Experts of a small language model.
Size: width 224, vocabulary 32768, 48.1M parameters.
Experts: 64 experts in each of 8 layers, 64 SwiGLU neurons an expert, 3 picks a token, a sigmoid router, a shared expert of 128 neurons.
Training: a variant of SOAP for the experts, 314M tokens.
Below are experts of layer 3 (counted from 0) of a mixture-of-experts language model. Rows are named router (the router's row for the expert), gate (a neuron's input weights, with its number), up (a neuron's input weights, with its number) and show model dimensions 0-223. Each number is 128 + 24 x the weight over its row's rms, rounded and kept within 0 to 255. Numbers have three digits each.
Before each expert's rows: a language model's description of what the expert responds to; "mostly gets" lists some tokens that are sent to it at least half of the time. This comes from a sample of Wikipedia text that the model never trained on.

# expert 29
Description: Of after nouns
mostly gets: " such", " known", " same", " among", " of", " Votes"
router:081097144145144099099103096149096128109133138135119162126079136154106160144164127115112142162108130142108107106124058125147163139123107135135121112083165131116144141181119109084114137103136128100138112157109068149155146119120121112118115084113137125112096059143107081127113098105161131092122135100100151119126127170141155159128104154151146176137141149144111112141130156128108079164080140116170156101165170145126173137126111111124153193118095087150111114149138129170111121138100134131149158101131114121115146100120161124130125134136149184142103091120143129117100173117143124149095121143146149115111100167150111117140153138100134141157118154128112130132169127121128131130107
gate0:150115178129083106153134110140094078109126147110101111136126096093105098175117143131133121137135106149086105128083119110142151150160091139132121107088115154124135139182140111135121107115120143134128089134150115118148131110133132112102106098095103111106134120141121133111106180099127109121122154133126129136082114153137161140122125177095092169126148136140095155146102151137084105145154100165163098118138151132125120149147107160127065111129125109131080137161137124127098095120115128102133133139108129087111170088120138120087140155154152143185140169121160100161156129147082160108111168121165150137160073149131128131172133142149186136164162140134132142165149130145134116117125
up0:132120167112141090091121112150079081094147119108099130119126073102116148153081135138117106121139143151087105114120129087087122141142168125139160065075095174144155103153115151149146123115126151133138104126132137151143118123115144106117105128113162132135153133154121148122120136134126123130097151158133135158109140085147137102123144114108155125139152113148086136133090126109167105151127139127117062122169151152142104136151132193141132110157145095145063123147152112129131110154143090101142166112128124093112141111103147092121148136125120134154153161138113121142164121164066092124166130111165136103152116133083102111136136066147141131105121152103153102149157153105126107108125

# expert 0
Description: Sequence adverbs and commas
mostly gets: " initially", " then", " immediately", " finally", " again", " quickly"
router:094094101163118098101128165131123125109090137129116145120140132152135140133138129118099129114094114148114124121119133137080123136175125171147148124103165127115162151147116139108131145163108130124119084122099094155156126109164129107115146069116091116100161116150178077121111083152113101109133159111127135151153157170140140157151140113161128108128173110073066123138138156161129094149132137134138161129089107123157110159128106141114104126122134078147117125153093107128120173121121122100137118109158098118108125111148114136113204163127197161151095106115104127142138155100154138176155143118155135130122122145153090111113133126144145116138131107105107122113157165085158142108089
gate0:122103128121136156129171130119083123154130159111177131147188141140115082138110117170099150133102136131101133103114145128121100095130094173105144119138102091110171133141128096147167108143151154133118167119119163136091135151118150137124139079130147125132129117139117114152110152146123125092149155142146107120130116128139116155132125126101126162132107154120194175170071137088148122101152164092127148105098146095158132125137131139117138143138109113134111176134069123167136130136140118138099120145130111106130105106101116155132166116151129125115168173137164141121198124098162138102095109102101159132118082164137122119115108114099142151110111171123144113133161130154118119090057
up0:132185137130122093094062146137105107105152116142129138146110111111132171164101150146151135120148155102082123095147119123158114069149164095133103097077180146156129106132113159098120123106150142122121131150129103091131114114157116135093117162132108122092134116117138099164112105107135156156140085106062130125101118121111112128085135133133092089125138090141096134069111144154122153116094098148115091160144132136139133117121119120128147160150139121123112146120154133143124125138089162082106150114145156141062114116179168147151100114100103106126106087122123136138100121134094105148162144124148101129119133163086161135148161125170132109133129101120117134106139141137139084119143

# expert 59
Description: Table cell spaces
mostly gets: "Gls", " wanted", " Cinematography", " Goals", " him", " "
router:086102117172126137092091128131109152093128141134132146164111096186109106141142122126118142122128087137098126097123137092158155096125094142122120141088160096127174118147114140080137153139144088126131109130115082142203161143128144117121121120111146143104187099132154102143089099125137155131156106096084123144153100180157148168140137110153104129148108154148115128119137120157135103144118145121149128111081107119087161142100134156154118116138142146147140121127137084125106128171097139100148138138158103094108124109109143162158152153157140171171100113116122124156086130147127117145114162092125130109165108100128100140123135120137103142179098130125123117146144157115129126117051
gate1:134109120182126122104142089104141103094096133115078133147143122125107073125166136124140146132082136133148120110108112135110174143163123105166144116138140150117166121108110181130140121134126145139066111167112082171145180139105136135111141130116135135151198169129133131083145148124173166148130135146136133169144116133128096081120149108163140094138118126200138104135129126115147157156119102128109155146101121135139145147132116137108170116077130134127195125148128111119114086149139150119083164112174140152145150140118105168115114126114123109125122150134114103133114134150147124121097118113177131137100087092126100127094150130149132083134111113087139102126146153136120167118147
up1:122107141095145144122111138137147111145126102109143099086108145120148165158093110165104128099144131145092140142098131105120076118101139130121122159151138128151105144130124119113115151148102088104141116112155131113108118113158104127145151125103106111132097112140130132130111071118133085127122089107108143116072152101121186177134089147107161125075141107105066173109089146165130105109134152087147063141138176144139093093119125096156102113107116156118077137116114142094142172116159130123155120124091159132092133082127146095142127168127139147120139132137128114119165138134102109161141146124121153125120163153168168117140125119090151156089158117161118110117126144138134076136113

# expert 51
Description: Space or parenthesis before numbers
mostly gets: " (", " =\n\n", "(", "{", " (/", " (\""
router:121113121136101086064123119114090110090131136155101124135122127189130122118148111129114131116127087167088122099122102103107142119140140155158100126097154132143174116138105120089146119100093113142138127157166081159144129100160122118132117124167074137110143141154142108129109107160156108117114141143164109139132147151137156125162153131140134146114148136102094091148121149153152123122109154123134120137113108152108154168152102162136137131071097126190132153106099131144131136158135134103114112120139090144118155127135109144106138157128160075156146132135118087161156159104155116149144191107125118113100125138150088150097173133096114154131155129138105187126192164092110122104106
gate1:122081152137073132123117169169076140089109131093095153104182141131113146151117139119100124134126091127119143123126131084117166166049086095137136125115119148102104134129141154099143119121107107099138099121133060129129117123124109127110128152165111121135169158138132164122133117118108138135106154141126143154114159140148153106116122094137157149134157092159093145144159152087097114136094158121126117164176149131132128181179104141117112113054153112122139122125116160165150107109109142130113174101129141095112128111137120120130120134111142114181119143127112146100091152121127116164122160106147115159136115151149078144119112161120127131117106116064117134117128123169125147133115
up1:115156122123170149110125099101182124163149149143125128132103126129119117100135098200151138139104160188138103142100112165153109131182166174145133139110133104144149096122119119167118131146171125159162140148103174126137150124142133138125124113108126145129102111134101110123131141122147097126163093128139126130139120110111117127130100188139096127107128142069141113097113131153168151123186101147118119096107112147140077107094127096145124120201067132140104134130134077097122147120148087132149093154124093148148121135142113129114156124133111137082135125119130113152140123149127170117124096144104137083112154070124165121137140093143132121148169115172152101141104134104120123123122